Weights of a small mixture-of-experts language model, trained from scratch on English Wikipedia.
Size: 9 layers, width 192, vocabulary 8192.
Experts: 16 experts in each of 4 layers, 64 squared ReGLU neurons an expert, 4 picks a token.
Training: a variant of SOAP for the experts, 492M tokens, 2786 steps.
Below are experts of layer 3 (counted from 0) of a mixture-of-experts language model. Rows are named router (the router's row for the expert), gate (a neuron's input weights, with its number), up (a neuron's input weights, with its number), down (a neuron's output weights, with its number) and show model dimensions 0-191. Each number is 128 + 32 x the weight over its row's rms, rounded and kept within 0 to 255. Numbers have three digits each.
After each expert's rows: "raises" lists some tokens whose logits its average output raises strongly, later layers aside. This comes from a sample of Wikipedia text that the model never trained on.

# expert 12
router:156149155177097161104162099159150097100176147115100218160105160150126167070203128095152090099084099136150145108123154096126101113106149104166100051149177145158101245166099158132157105104105142165130153159105089152100091103109171164143097101107157135087086144150159099085160134097087181168148123110156154118140135138114081140088101160159164163151110114137101092150100070177152167158146111104134044152153198144115102119156080153161144155163172157120163138085103147109075105152155160097137147160121110111138092150111105160142098159094156156099099155152156094091105159087126145091
gate2:092118132153126170094117083107035155176154098108126131139103141206128092118117049170140039090091117165156102168161164091073121125107149117088134120092172100151125118108086112143133148148123074151120178112098118151127111154062172183161088083155165122129160150141112111143163132123125130136077103180148126170158166140085105123164107070175086103131078116181112096136153111137138074111128136176110127143087111083198084090122113173133143116081133132120118133153120097128122155129120135083136119135147096037160094073144055162109173170119141181120084095140108132116068118160103132133
up2:176141156099133101087163164161115107157111093145187157158087161090186138147097155099089073145123093134190115125127074101133123148152139134104134104127121128069076121099052116137142117152101128093134172116084087225124189161148135127166168129113142125123136135085155166156114129095119150162100148129078200132123080125102076102116109094143073124122173107082109079138152121096170111216061159184128149113099134108108120043133146128106124139148140127094151145183085150112093113164081100110138166155132197155137124097116148154148164153128135132096120178094149079210092134131177144125
down2:148163147092116151108116114155161148156094136134159102102100133095172157164128135179122163145140096113056101114112096080093117095069162130154109166182158126142109102125182133120074110125109140084123128146125179117129143058184146142059176116123058223115076076117168140042119166131161132156111107085120113097082141098083142091115131178111093111117153142098152128150148142107092200115139155077101121143118112161137148073113130120169147151142094070101113120170081131102175106101210184105066168152116158149139161141096110088078142107139081108097126107163141100078159141127134160089
raises: "s", ",", " and", "-", " ", "ar"

# expert 10
router:146147166143106171103159107163138099062140141146102121200139149190117133114121122094149101106134086107152158106122161107162112148078175122179134118115145150158099040123165144069152106070094132162097178172133103125104116114113148154173104109125159169094127155151182092085150179159105157146136069082169158137159086179093105195098107147161171131140115111128118124143105166140154179164121088120151073183057148155105116117148108113141189150126150157068160147116105158112121116182151160082046127151086101109182153160115081155100108144056161146105091096159178158120096143133145164127
gate2:147092170097111179166142165069117154146088148165092088185078088141160122092182086129115123086129081113111067101126154152114202103102116123139128098165208131114143090164069120094122164136124080177122120164120105137156140115073124114121203133151128142150117177158112106141111144109094083135090138181129130167143083138126137139062135134132231128143182115170143148097139137151162142130122141097147113105105129077126137179164155166080144149162150151116123109108115143088147114138156078135102178156162164144139136096198085147062104045157095133197096086144128157106158142129116072159
up2:155071133165062128139103135180082148164129076098103150149051108032104099187170167133127145118140102187112197196148096097143109142133144099112131114097145138070105100097074080165146109113137117130145069116122174161114076112138150170126094104121148128144133136108161128116122056152179088111073111119168100156136077123162160133150139111184099138103108111073115204110120141171127169151082102095111119098103161153075190089189152128173123156144126127122191112120148106128146099156128128118161154091130104119082154118136113111100120128083093198109120095142144142102073089184154110138
down2:141126134111094146058121129076135102186043106118073068151135152134061151075115175122133195129141112099155124091139148151164124035089131128137169121154151066140116194111157104152128110123162181150126107176108103103107104160127179088145142121121174122113107127152125120144143086150087134098132132087122109121106119090119135079081159139146186115127130131114151104101100089128155104083174146136127120150159146164190179100187109143136079125180141110067112116121191116107071130124202100134158111075134174208178126134188145140110136106188110177142151094130109147177087111107136120168
raises: " ", "-", ",", " and", ".", "\n"

# expert 6
router:154166136121112156117170085170159097103160153087104154118106154153092151086050138103164115061115119139179126091158156099171103164097144097143130063154173147170110206180180171089138092129104119143074134148057079179101114079111169180099097087114158144100087134148154113116159141110109158159145108112140148100159136153108147146101100178155140085143113098118093105166137107163161113157175115112164130179114123152093077138147145142166145149135171160128157123076108147113073098140151166111146077166135130255119135150133134157129118169120165130100095100155131110119112174116208160098
gate3:089137098164222129076083123146101055113142171064168148136099147184122168144156119176099135074123138125147094109166112171123129137148144114089103151182127145145076130107179099124079119144116195111096115123128102139120175134159139205117134096134094176111158070110123105128085163112063103120108114116079102092121111201077129093132180146112080112105116127110145073133122135175178140154133095139150151111179122111083177167104118101119101059128146168117098082136090093139139127165148175108104202116126134125130125091176161137107081189073150109115178107162122132073083124104110103105
up3:182093117113145130154129154158175170137148096184109114157086135109138159111149119116105106137163104140122154114180072164162150072165082146148133120117102130113201083145160105101171135128140145096168137165116148163106214075128148158133134077160120130107099060095111087075097086145080170144068145152099117103120129156060049125128158166146112103129170117129145109188123151125149129058140158158105113084174132092112108087108122151094095182111129136140141104109111093114103131134204116142155138189171111124173152083055134043130157145174146134151184130101143132166152200130104090136
down3:097174087096112140159127114104085125136147095128113171084150117088111119152112168121100112134190134132115120140198121126168092113182077139108127124148077065124156154152094172112087135112200111108123057141111078086199088144086128069125116131101079144144092152120057086194212124154129129150116094161176108142129050131183151176189102108092105089136149132140101102128117122155126131159135126106138130160135062104115154161135126171135105147105148191134141162168140089122152138097098102158171137209154122166071123088117135168156107114137108165175169199106106135126162178128138144111
raises: " and", "a", "\n", ","

# expert 0
router:136153166189092139126125167149115114106133183142095124168151141154065146096101135089112115110095095114172160108140146112133114119102181081142099168159120152161130101110177135117160119037088090152148141156082118161111112064110145142193107104119153123128107149170166103099158202200095137146148095107173153095126092168086134157094104145142174099147090075120103134145135213121153157131139090103163056166091105178078108150186085128150150163134141152087156093122080166123134106157154145101061150148100108133195185194072093151118121151095150112110108186151143145123088143122092134135
gate49:123091151129122106112098129137163156097120144136149132127088127104070088155176060107106135093117083145148136082149134104152100098099194091137104110147095110166116118088123046144095126090124101111123118119117114167109058140128113142062142144117169100127117132062157128159144148124124098128119065105121147128171106141079042192136136122138090081128061115107081166138107084191165131138103160145122124105129098155169176158182123138098147151110109093102182103156120110119133136046114099135090131108069084113153150176186163175181154055084137084080184202141120116105110138174138103158
up49:184164084075153152164146150141108124160105106083157118130152138145151132126161146174114127111112143132103155118117065162088103117118139109145123151134110077120163115141148103131076163152175149133174208118113181130139096102174147136150107123157161104195191166164102154125115156168126149061143176135175099176095098104193143089056082115111114153179096112166133100158153132101126132064193099146108164094138163130143109129158119165116121130122170153072081121080161077109112094091009125123170139114158129152108106105076155074150135169184157113069165096147109168113107139110119108143
down49:121117114146134075084132115102042143098082128115113105141169145085110096107163187189116114105177143098134062199112141128127137158153124107088166167134164169126108188094125116208138073113157132085081120140084121101084122097153132157148132151129147085099083101122141099091122135089146134149227146144120099122128158128117065148153134140137070124122148158125182131113189162147149094204092131110092082161139152067082155144112171152114118060142094110142083155169162134128153146131185082113170127134164148129153154136107097121134142116153145111155086072097111181110133159219125162116
raises: " ", " the", " a"

# expert 3
router:152144142191091127115116158153143109090130146133089128136103135126105151133123132105131124118107118143144143093145168108088090114120196081143118133183168140158131085139149162184165102071092061151165169139057077179109078102104143127178112100102139154122114166155165131097161130154128105164175142113138157051116129128098141126122099156139162159124084102138080123163127191144158140174153103057163084141103087241098072116191147172155115142151153176054145050110109161118108105160157157114139120146108085164146165161045102153158117150098141118118116080148148075135108140127110139094
gate13:120137153143114123126142171169135081108119129073107139160198103118136132073102106105142115118070155138157144074110116134089146121100193132116143091171174141093126141188173096129159187135209049150135140142128083160132135144127151157130095177141135100122119125159148125140120127125177207173162133065092151145175129187142144136165106168089173122133171133152103147142165110133178175172160085092144077137128137194074084076101126140149160195161134170089197107157084157166161126188183170080150089108121110159119104136163074138143125148061120142124135115106102118166114123111154102125
up13:112134090122148126072104160176087162149081149126152102038155157137092156196116123139175126162121127075173122149152136122157138123169117155112152186160131061236087076156080189157106099130176131092062121093142141127118083077074120137133158103113107154094154069123149075093132150129116126107110113135158078120136110155092135121064176084128075140108125104109146144115155122090128163079075098130107172124143148108104156154158167124177054104100124181122165130096134112103114133116095095192086149115115105105183101132163132133170170145151117106078143122126115119176093117133086102176
down13:066107132144104170175120078180118120110130150100090114122109136102058093161087129057146152081086137122114152134131144119152128161128143199089131078127174198097081122144097077167102114142139133138167078119144103149144093115164175166158134118163147158158198140115115163131169165148143092091171084165151175140114113128162093175122186154135156090178145111092141096122170129136136123154180139061106137146042118127149153133066127127119134073130174139150125111076185112134067155191047139175102103101123130150164115139148089151116151129080053127138127142141127133147142151174123109069
raises: " ", " the", "\n"

# expert 5
router:152166161126094161086157073151150108095140152106097084174118170176091143107170156103162113088113062127162184102168148096193121113095143128138102161162130161149097060145156147108165101080101087149084156155098115138109105120090163147194110098133152109106108173159184091101161190122100146165155096089151151174141100163109104087111090157165169110161050114102119103152090201139156130156139106105144119153105134155128112176155135116155177144131163153111152102131111154105136090128148165069063120145091135093189094161125096148128111156081154042103092102167142112108104163092072130093
gate12:158164155147129142146152142100131069102124124093099131177094166092165133119103087123126096128096160100135136139134170088110159143123156158137097126138094139108154118141161068091093097135129151158051119164107101094088178073103142155158160119178052170167137120126101096062106129142081115146067149103129104149057111150181155134136164080147125105119085136056133110160119111108101136116135120136144124130055138082150081166180103085150108141161099064109103149079096130129126169126073115052148172170242137090172121089102104140113190167134132104119118143155140138140053115142101135091
up12:057120095121179096117135135130110174143167184136119125136101182124137123104129096160090156141081140097129140087178088174144142034090186157150077133137097124102130142151090155140125161146109121128120144109111161120065125143120067058106092114154174064054140142159103101125117095135074116171132064112136165099128131117104144146116089073151109120102094088124155168149115053173118136134115148192128150159145053163189107141141133116167118123173138156135067143197129139111118160135109153122120180054117091133104128145079162112077091117130095121133171176155105180086165097129178122125
down12:145061139120140141103173062135179111177162074194089148090092141139070100114098116117170173150187142109151162079181127151173146148101135115121068136142117104111145133095174158123077087201151132109107146167188109117137100166111165121157173110135100173100153153112103144135142083135157132161144134144092084152165122158141216123151160091161088140182104134090185127111202122119165115117162166138064086130068185102165094182128110095130131121107166124118096154133155110113196138182138140092176132110090121124148173126152148071112146166138116155140151115135132110157140092085073087130
raises: " ", ",", " and", "-", ".", ";"

# expert 1
router:156144130150093146118215229143201112111153136112112146147054128136098159051135182125178099100094121118118166091099154106072043155093169079163139143167195140135123179114137150067143098097082134140147194137139115146110098091087159136101114118115153079099120186152138105111145184099123099155145091092151129209133094165099112130097118136156154135140137114138101123158084068146154149138157138047144108130105142142094078156154116162180108155144173152144149175107103142112099085147147146145104083137111126114148119124128111138092104156138158090086097195132177114126125142079141129107
gate43:147094158126138158159061127104130101132124105146145108117084115133100135101188148148154169138160125083110151150041115099128147103123123117184142160168137134113092129125105130117149115134111102121131148135169101063098171192117143092075139142184135088124156150207087155151116152185082096126152105135115177182114170201138186113140173140125094102111171122132123058087137135078160142118175085121104117188135124128149150184065120171141160117097073162142175103123093104050073122144136113129131116107180134086131124090124089196101075177076100137092162117189133146177151157137137098088
up43:147119122114039131151140102156151134098157119069147116082140140127132133057123172089115129129141106163161125158169127128113118114144144077087112132175117134092164131090119187168136152111118131147075081147120129133156129143136132115098092146125131124044107100113156179125133111104152156107122070129068166107215105112132126161158110145158133128104094102139126178139102165133132078133116115097075096061158137107165128153191118103153154091162116126084145109188138082122219184130133152209066145095094140109105136109104121154128127119167129102255168144088194099075121130121116129095
down43:087171105039115101124173110154120078062119116072113093159134107159140117120134163096132131156103133133162165118158140134152083123146164113094146128182107102204123128120156112087081131146134132095169127160098126146074060093152183086123103095164133148121068130068135129134140123122131098156131131121144055136177133147187168163103174131170106193127147113158065187131133165122146152118076177075136151052143127112107133160104142124131132036131141144110136128148082153190172114150111156116122159084128134181132108149054157165128092157147202157158182141136178138146107151161127130094
raises: "foot", "1", "2", "3", "8", "6"

# expert 14
router:163148133111101156117164066176156094117165157068097197096126160134114182129092153105159108097110100122163138091133147107132099191111140079146145081156155155165111157163148175097153091115103151154076169161086078175109103089094157171110099106122147130078077138138147101100165130068099175158149061117145160112153146129118092170089110166176138109129108119123094091158120101168166137164160097116149161164110161149092079132148145107162136177153172146109151179065103142085065103166162177133139070158122137255101137147113114161103115160133144153095104130154134132137120180109127158114
gate3:061142171112109133104161076112106138102098134188113095066116150154140141140170162177176091182129118084200137070134178134161148124134137087130101085118145075120135122118094111131098113147100153134111127194163151191133152089056181141096173154136105161143112119186158107164198057112141167124134111148123125108120126108131135137164145131144122135153077230105213092169175117122175103125099152125097194149132107130082137108164162124128159113160093088135142101078135119128112095157141159148161092145132079129046171124107149106120173175101113109168110095097103094116149099175123140141
up3:097175128164138102078143121193168196112156100189165122095109123123140135144114110127080109136127126124117139081155116168120137132104177180122140128156165115075123132131122120152169126110199086133121152088187141158134105131168122103137105123109143154115207192150128068164116099099156166111173107107123069112154132103036134103078147094116080136132188081108162103112126112113174115172106110133074163110201115153202114139130121155098098144110171104095109125160059189153170103101083136133104098105153113126096065122076115128085119153166067152097139077128147131157127108113171113052
down3:094147154100149131189109173090123096153091069093158109091149118092129095154106096144140090105131131202131114156056171138129103145179088157120090144116106089114102141109073085118125160159152071075098186194064100213134106165136074134150178158144119150135120120083163199064137111162140111155138187129142121172120091152144090112060158151097125113112105089130179134103090099153135115126116175107104091122097115142096119195155105139139110109184128116180107117126158124109155159134074138142123097163201127142166107142170139089116129110076104148049107121121121111154091107150091151178
raises: " ", ",", "-", " and", " in", "\n"

# expert 4
router:162182154128098166089159055162163099117155138114092096162108154153119161141222174104148093116092087137137191093085164103117116147102145099162142255182132145146097102162135148168173135116092168156144186170139095140092095121089164154142107108099139113101099165159160102110157127074100120135160108083134162142134113149102077112104111155158157159161144122123107078151102174160152163156158105107118132127170123158118110142131207113144141142113151138111133160096106157113106100146155169098115102179114130228149146149100115155062114147082149123105113069162175103121097145120062142111
gate0:173168178134148180130071118097194073142154128153127128137193138130085143150177128130079103138131064089151154083081109095110187131210097140110076142168092093107207157131069086126097144129148186113110138120075151102077133117064130147192179115133076123135129142120153112143114098164075126127163111106096140183165111152090113114184057113138083118141154096110124117151160193179124102137091176107080115160091140084115139138143142135111084096081155138149150186115115129079173156120134172099150082111128113091125137198141114108144117152119112160121169141103129111152120157181133163120
up0:110103137107102092169178174096069124138127142177100116111090151081075170141163157190069113145124133116125123137137168139102090148136128141131108122092152151121102153176139157179125129140093106148117134145111164117103193094145153052196123126139123155126109140110154135135187094108099044142121136104095135171087158149203107193155129104114101136087044029166143133097123112054095129175164089097083087120106108049135063118077142164110120158122098096148113125124126141149077116149148165141108117185127126155157104112080090172127118124154146142114136160131169114128081115173134088080
down0:135134190109164175115099056164193150102154122103137071122084163143135122115071147135178118124085093159160137140120124102197141122181145140086118088171193082181119163115137080151104099087142125077107132132018101111118119114114185090103117156140142094153073092157108110156102086105148127138095134088106128152164133155210119110100146137092101114170132112152092080127119140130126129127127139131177121162136210088091193155183109167087124078098127138101129085142095188114134185138145150068112104131146157092152173163105094115152148164118109128150109132202106091113128155147139160129
raises: "-", " and", ".", " of", "'", " "

# expert 13
router:149139172155074154100190219167196094111181152083119119136069150147130154103151145112169093088093105129148170101122151102092085163100177093148119116165194149157115199139097168118130116123093088150183187165117114151107101122096155145109108102086154123067093159156141099091164168100105118148182108093156170175148091132117120102104110147152152160137143104136106117162121083135168152154142105081124128124142099167122111154138119197157130154177171196089160114115106161117106102157156153127121153157090101069137143144090098162081080164129168079100104164146152054099107152091130167087
gate11:223169127133142177056126090150160142136174111114106089110083138132138186141102045106157146145132150088094060057109150141131160159160159102112173154137133175116104169154131151130096083117113128174225133137090128159134102167090190109080123146123122157083080112131203153107114167128129104133127112157144163129122131103137134087076179114113114099139157148095090077167137098092111142068146111132120116083156140103190084163130139130104128136110096135107119181191167131125134132190133102136109168140128198137100161178140091046112164099132142124140147119103115102122161098077139124177
up11:132173136068171108118102144211105134151085136049068201073118119105141159127108088160156092130095114114105149113156087158153085091089128108170131154151162134156132169122174118095117182142120134145155101104074109104083116115164130193083115133141122128183105157101073164139127200080110124248143133182127191136124128177097134126139144163066130146148138119129180069111125098143068090113106115104131113175150148128158127126073154096108142106131126173113145092170141091130105122097159126093080177068127088113111128125165135145093129120109135134080184137134098152091144134111064134103
down11:167154191058131120130071160123151159089136141130129122146180134143154102140077139151118134079139102177169107124148137139168093115127190129089126119100121120098117097151138076090157095116185131112104104160171133122099176071133106139137127066107139095072154116123084166129112060146107160088141138149189137116157127119128160156109107144155134105130180167134120132108194091152110092072136151125144150187148126135144121109173122099132098142170139115079096131165149172103183161121143137071172089111150125135148065077090191138071146085165138090163136050123081092067102136128129016094
raises: "-", " ", "0", "2", "1", "–"

# expert 11
router:154145166166098165092166199169160089097155154091105123174088160142119155189124140102163095107088105138187176106141153098109104189095153098161104111156172161162093190172110163087161093104083136158137167165096098143095096106108159153160102093074153132092103157154156098098165145145099119155169082092159165159158090132107100066092102168155145205155094113145097092149089132177166160167144095084123086146140112165104101135164084142161153159149171170100157154094103151104107100160156162096107122156104081105146101163090101160122105154102176134103094153155142095077092150122082126093
gate1:136160142126057133050111147125129114066152132082136134151113161173188109146088160135119089167051112079118155127122184104185186150086087179128129137145168141103080106184157170100141100166162150144119174167144157106150178135058133141137147123133089192131079179070129085125116153140153118141084187128104124129073116167128115129058123109121075106143154147159131122091120144094146111037126099101115106152134088090116140155116120146125119140113170138135103092095125150172116092125093158089148190132093131170126137165176100056152145114127145121180119059142143140117124109084079090173
up1:139109114131123139099114147128085163135139130129140107194143157120162134118078191146121096150117101055101135191128110127113154203187128135130137099099144119113123081106120183067140108138149184139144178121165181161098121183125027132156141068101126109118085104141112098117132071091110118108109128152121153160169176128082114128155146112146154096122180125134153110046147170123146091116103165044093122152148122136091096160134134195118114203184153124115136062105134082181128152133112211087139152148192099162123145127134152124096133150138112130105102123094121091140118191179095162178
down1:139119095073140095128139049105133098132151163156154134101119112100115137147139148099161143127091137041085128092112079187119223115152108127143139145135127094145115121120125159205148108140166123149091136150176147118113142138132153040120176172120120150159135105102167137147171137142099173118120128188150152103129150148144145185151187122103125094149175132109159141085107083159209114117144097127139135108168156185148110208182098144133122109125084105121255098094083107161144161111163068098164146103096136090124120129151157101146080108144110090125161097141111104127147126177116087081
raises: ",", " to", " and", " in", " on", "."

# expert 15
router:150143165221094145104147184163151099107163161113103187124112149140096159144035137096145112121095099143164174105190154100117089164101166081149084103177178148163117156153129151148152115091089122151187181158084098187099094106103152144161106092063154142107100146152167113071167168126098124159169095095149163120137106116105120074104096159147164156134130105132086109155108121186157148163142105076157099128126094177094090113162093145160144158138162175088154085105095156121115104166165152104131109165102092124142154158074095154146113147095168123100088138158183079109092154140079148093
gate13:146124094167090155211150161188099111107139211113115121086122092136101150138119079172200165176150143153157151113127106139128175168133103120088139122097112129125173072161115141112114047150128130101141104146124116138121130067209160150114080098127083144096102185149129147075205163153105137171126154138109133103115130093115124132153126155072061169167100116123105128083129109111143158101117138120142131132137127138142085143163075072191136125099139117151150137123069106144081105114128143157204163144145152143120121163153161102126104083220198139112134134182110179145161156149110068087
up13:116110103123127106158109107167148154102192147107193138087162084097154116204110126142165156118127166133180108120099139139074112139081187146165135083114137152097212094142139144140106117119124076126138114077158151182106118155152081136095112120062090136123049104068151111117132130113172146127111142133145084129140147122075177172212155175128070127107117102121101093155170145069128101123084100170125099121106115133102150137162122089155123139160137129166088077151126125140154157092079218104144194170129171168138114147132129144121157115096106150092149136047132173090122097152195087111
down13:226142150091113112198138124160127094202123138090148097112194167181130142155155103121181140131115153119163093121088139143154073145108153119095111156173164133104095124114101127071153138157153152119093114115092133157149108120135182160184166068104154166148136078137171099133105092111139125086153156110102108153158177128142136157128113091135134144158095129158121111099112018154094140086132151164115146142159126113109184114129092115107204166128190089095190111197150105122058162147136169181143139106116087120163099168154136153134141079114115129117171098159124156076105209132167121150
raises: " the", " a", ",", " their", " it", " "

# expert 2
router:161175122090127150111147084166134103107157144066094151129119178153072166127097167090164140103126103146127099081145149093130104246093135117147116077138153187154117163137149174144145058118097116182095176131061085144115117078122166139124098088146178140112107128142191134100139157131083170163124075117144132144138120137104128055095096176166146097185092120123112105163095148159155130149165110123162127180100146136091067164155187153180154166154188150145171143092096141088075102142141169103107059154111150148124130161143118150127076176123150130086105126147176104130127173114152145102
gate2:130097120089122128147093123103154136095085123093092127132060183111149136110181103102154114168126089099133114117138146085102155144115186119127110159160149142143103109113174136134160143151205159159124164085121096075149170057135148113098153107158173131122129154085084041086125103164119110094121054155188099162148132119091107080081075121107123160203081138155129057096150113124114071117121154160137092103157158101074114147155143108136163055116122148149114102078088128118119146128100119062143145081111133096148086128124172114113083120151180152077166086149157128150147148066045104095
up2:193099124098131159142184118142105090175113078104118057098066099118189210093106146120151146133162148107193164174117138176146110091076098170202204100116153102165152074116134123085108151118179092145089117160195117110116120132152156212116083155136133075106144106105100076155093144140105189113168133129115122115105140168127125082125137162200107174095124127093149136122151132096148072158147093086136070125096209166179148108090117138123118168118091122153151141115149139124175150107148138101105099125125170125129156125097144113135162086136128109155071121171115117129101175111082123128
down2:115111089148092094149143161084129115076088160143139162147133101094096079116142114121090100130087149133143153132129081113158121103132144133130100105172173168142123115169088132167134128151137117141111083118131157187120153091050120124135170140109054149115174194129066098100128091135156099186117164114218182124110108060101139103160122160109123173132126158169102157124091098178085093139108129085108138075156158188126111092156177090061086123143094135145084147174150167109084197196097114115133097129092084142097147119146128129163078162153127087169144153169162125137106090132044100095
raises: " ", ";", " (", ",", " and", "."